From a checkpoint of a small mixture-of-experts model trained on Wikipedia: 256 experts in each of 6 layers, 48 squared ReLU neurons an expert.
Below are experts of layer 2 (counted from 0) of a mixture-of-experts language model. Rows are named router (the router's row for the expert), down (a neuron's output weights, with its number) and show model dimensions 0-191. Each number is 500 + 40 x the weight over its row's rms, rounded and kept within 0 to 999. Numbers have three digits each.
After each expert's rows: a language model's description of what the expert responds to. This comes from a sample of Wikipedia text that the model never trained on.

# expert 61
router:561485501498428454442518493485413437487519528483553474515503513428552465464492511501499500537438489473582485525522507474513576460491521467490527476424531423528524541468456604510504568436545530474473476489454511437446449481469486500477460480479571560523524431485493469499512439479492452491470541569500495499500456517443497482503519439453491456591510523493463529473482457483533512464490492544516543511557378536507468446454446563489559407543437513512542456528469480477452514441497428477427506499436492583446504469540498491480478446492535478511578525529566488495542492531524533476
down0:459512467489481552475534541496500512501474493474542477445508495494533547542451501453510535441529511554502552522507429474471497564474474495478463467465497425526560512469470522506488518434464474589491452560562474527553456474546498440519479479419535429506541528525518511540462529515543514433535528569553490554525423509407528510448461482550517501511461540483415448563537524511470506512492469456521470519495456517442445564576454456524516578506489427502513505463514500489564460453517399552457486470531478468497504512417489458511473478539461506492544456562464538420575440471588466531
What it handles: Commas and relative words

# expert 20
router:554446489447439529473526526504469507443549563508525489477461492478522555481494503470570543457507499455469423443476524515462604535468537467447477402448470492522535570406518542533472533492554549532510473431484511531497486464481492536544524538433583521499529476492469500475542517484476577467487544524482500562511467466502441454486561509484548455513541469460477454439478452505531547509458510525450426461450499515477502545509497517422525428468518509459479485412496496526523473422485503495470502494481448435540517478523496420466533490454501495528492481623536503547429534480545607484
down0:527476529416537502474502621439477497525540431494461532509475505553447509481508496451504514503475512559454456489559481520463476445577493518490521465513513623454468583524549467527503480539554510487496484520480554543547496534486464496439446523521572527508519504476482465520505518562536446463498474555501503406473493429543464513480479453491503489500522423493473536536457510478524517525497420436543475500489470578472584485464556463503459594493443532516536505473538569502499477525531482473515432520499520523467564470524481512408583460498520519560541498465454510458443468556516608500
What it handles: Mid-word pieces, he/she

# expert 4
router:528421504529492520516495499456392417499527509507503476517487504503510471472479500488360510476549523496447563502490488500539482514477474553543495487465444405625502541406509516490486505491429489525490499490521569510522449514487497536437512474578535515492411437466533463516562569412520469476445518506503484513453441467519496476535493419531408460583525530484493417484519445473520551522502543513541502501472554521420505507478590463502492526495496502523509532477517506559438474519476493511514494549471449540520493493500489558498521529494466422504468466526461452565533531549491423524
down0:473525469441567551487492541462529487493498457521509491412554509528473488567490555527541518508476512543474467568492533458512550526522517535456464537500517456462564579447531526434478473510453422516464492488526412533470515498477447498429491474445557454548477460492456541488523544529513557420527506560437518501587503524550538498530598517431478448478565557505504512417492559474554474464519538549518507500547493550501491455458474485494454546522559559510563501562496471449518456503500555556509490477457529550582452579463512479539534534524501466558467510513445502591486468537480526539
What it handles: Sentence-ending periods, past verbs

# expert 23
router:530463533445472445530515498527403457491540591486509442520471491496499512567534481474521569503504549494525512450550501498479458495517485564556546486437450545592521506475502499516566479437466510557503537468534471507583468458474554517505566409535487582439575497520563498533519563512516484501444545507579416478462468492493545497549476490529531512524493505519489486489573443460519558542470485520493468517451488547470594534468497527535495421546465502427455480564518517498500494515501464530524497481435517538513440446480534467488517530520489365481462533458470547505562545520506558530
down0:458563511512508480470496500479511542566439414580499467535477543514521487552539541473498510500547515498478503504428455464477509505523490454523540544533467527486562488399509492534460516553507518470384533494582552511525484472508432535466448561528435496520490564499512513477500565531544535528513423516546572494511469473555503517504467458522475491516551419552452591488448546487471509502447495520492468511533503510497463423510536570444493547494470475496446502504422513492479511477493442541472508491499543498435468584449497569495516505528491457500587545444482599447494462555583535435
What it handles: Sentence-ending periods

# expert 30
router:604461522555390445496523490502470499447525489568531508546428477481461468478550469486447532552490537452498445423552472480486497495477528470417506457541515460494554521488500462500465561488495521558476511475492502456493483561422550543471534452500538468537446476443531482456515513512468571484406486530481445413421517489437512463493502520527508482543499556499562511543543464484506531454464483520529431502471507492495494488523530553531529486507450465394514505490497482469433536553497455449433496488468437394488447465562518444468508520469501521515467482583418468493466561522456495494
down0:481480517417523486465503497506483504526538538503475476546574522577518478511521528509502435448510475488429470518544487518514612559588472569457466537381582408516460515536537510479445434485459500490547477502503492425452486459467436529513456515493470477454474553434524575514539546503564566500454492474492465444550530416449495485508471443488566491470466602527516567505493562482514449446438476497520423528491551550531459554550480516448515526477496493530519499550500484483567510509532519496523554560512511468518539497454510477479527522531512436520520552519461491530533513566466517501
What it handles: Sentence-subject pronouns, nationalities

# expert 18
router:570444505549445450541472462544478435428467539468494531541457532482572539519468517510520547430447458473452497521507550541531525499498530519526518470525489386458581531502441486508499401563520484575535534416537540456464493531506469436482530490494481465493486446467475448463465515491508527486476529476468514493458496473567479528491581442506456509517476548486531474541549503495567468525425506512463583470569499513504542528549537514495495549453549470507426453464375499469465456475457539520429511502483526447537510519569456539487499526458488462488537539475418483524445458546537466499
down1:507525452465508551449482479506500530505497578516476600495518569525529438466518471515530492463543504584487487529471477489472448430449458506554527481508555544500404468490458508456506397487478549511521430448493481488499463511552557549509566470526456509517430496489551512514438493483551496530534538458539452485562534431586507503469500511452499459490523493517445505487529474551557538521486527416567492505463505479468488474506562406545477402487463505516523467570498446572494447504503511514451481509532468516468521520564564593549532440558490538489524473495405470446467496477497456462
What it handles: Colons and name fragments

# expert 47
router:557533517522440475446468491493434492517461537465531514561467552526508503439468515544506516491393526475588478564513540487502491486515551436559521457439564429538507549523485550571514509473504491412570577520501515445494469520450488548471515454506547583515512461448496518495466450449462490454462491536525486498495469537446475507458557435437463483503507483538466430526514445495533490481528516577583577441510462507490474553557514504565576436484469497472573493462478523503430557492452516505450485516463472592484545425475531510474469494510467482458530506538520462540478497447566505507
down4:418492481446471409579484480527472602408553495568550503502493496524499518537483460491555505514527492502469488514530597526526525485510569435496609483582512487471490472495490532489442460555506473469500519443555419446569490578515487535554554503487513514496468528402531520515499476512508490430521545463585467519514539434513523504494409518458465519399491478537478478536518476468508507457534510528518543463488455495510498468439468493519536418512460439504565530538528433529514476532586441480556467529488498545514490511483467502433584503490472504499554489482479536476461480474485472486
What it handles: Commas after clauses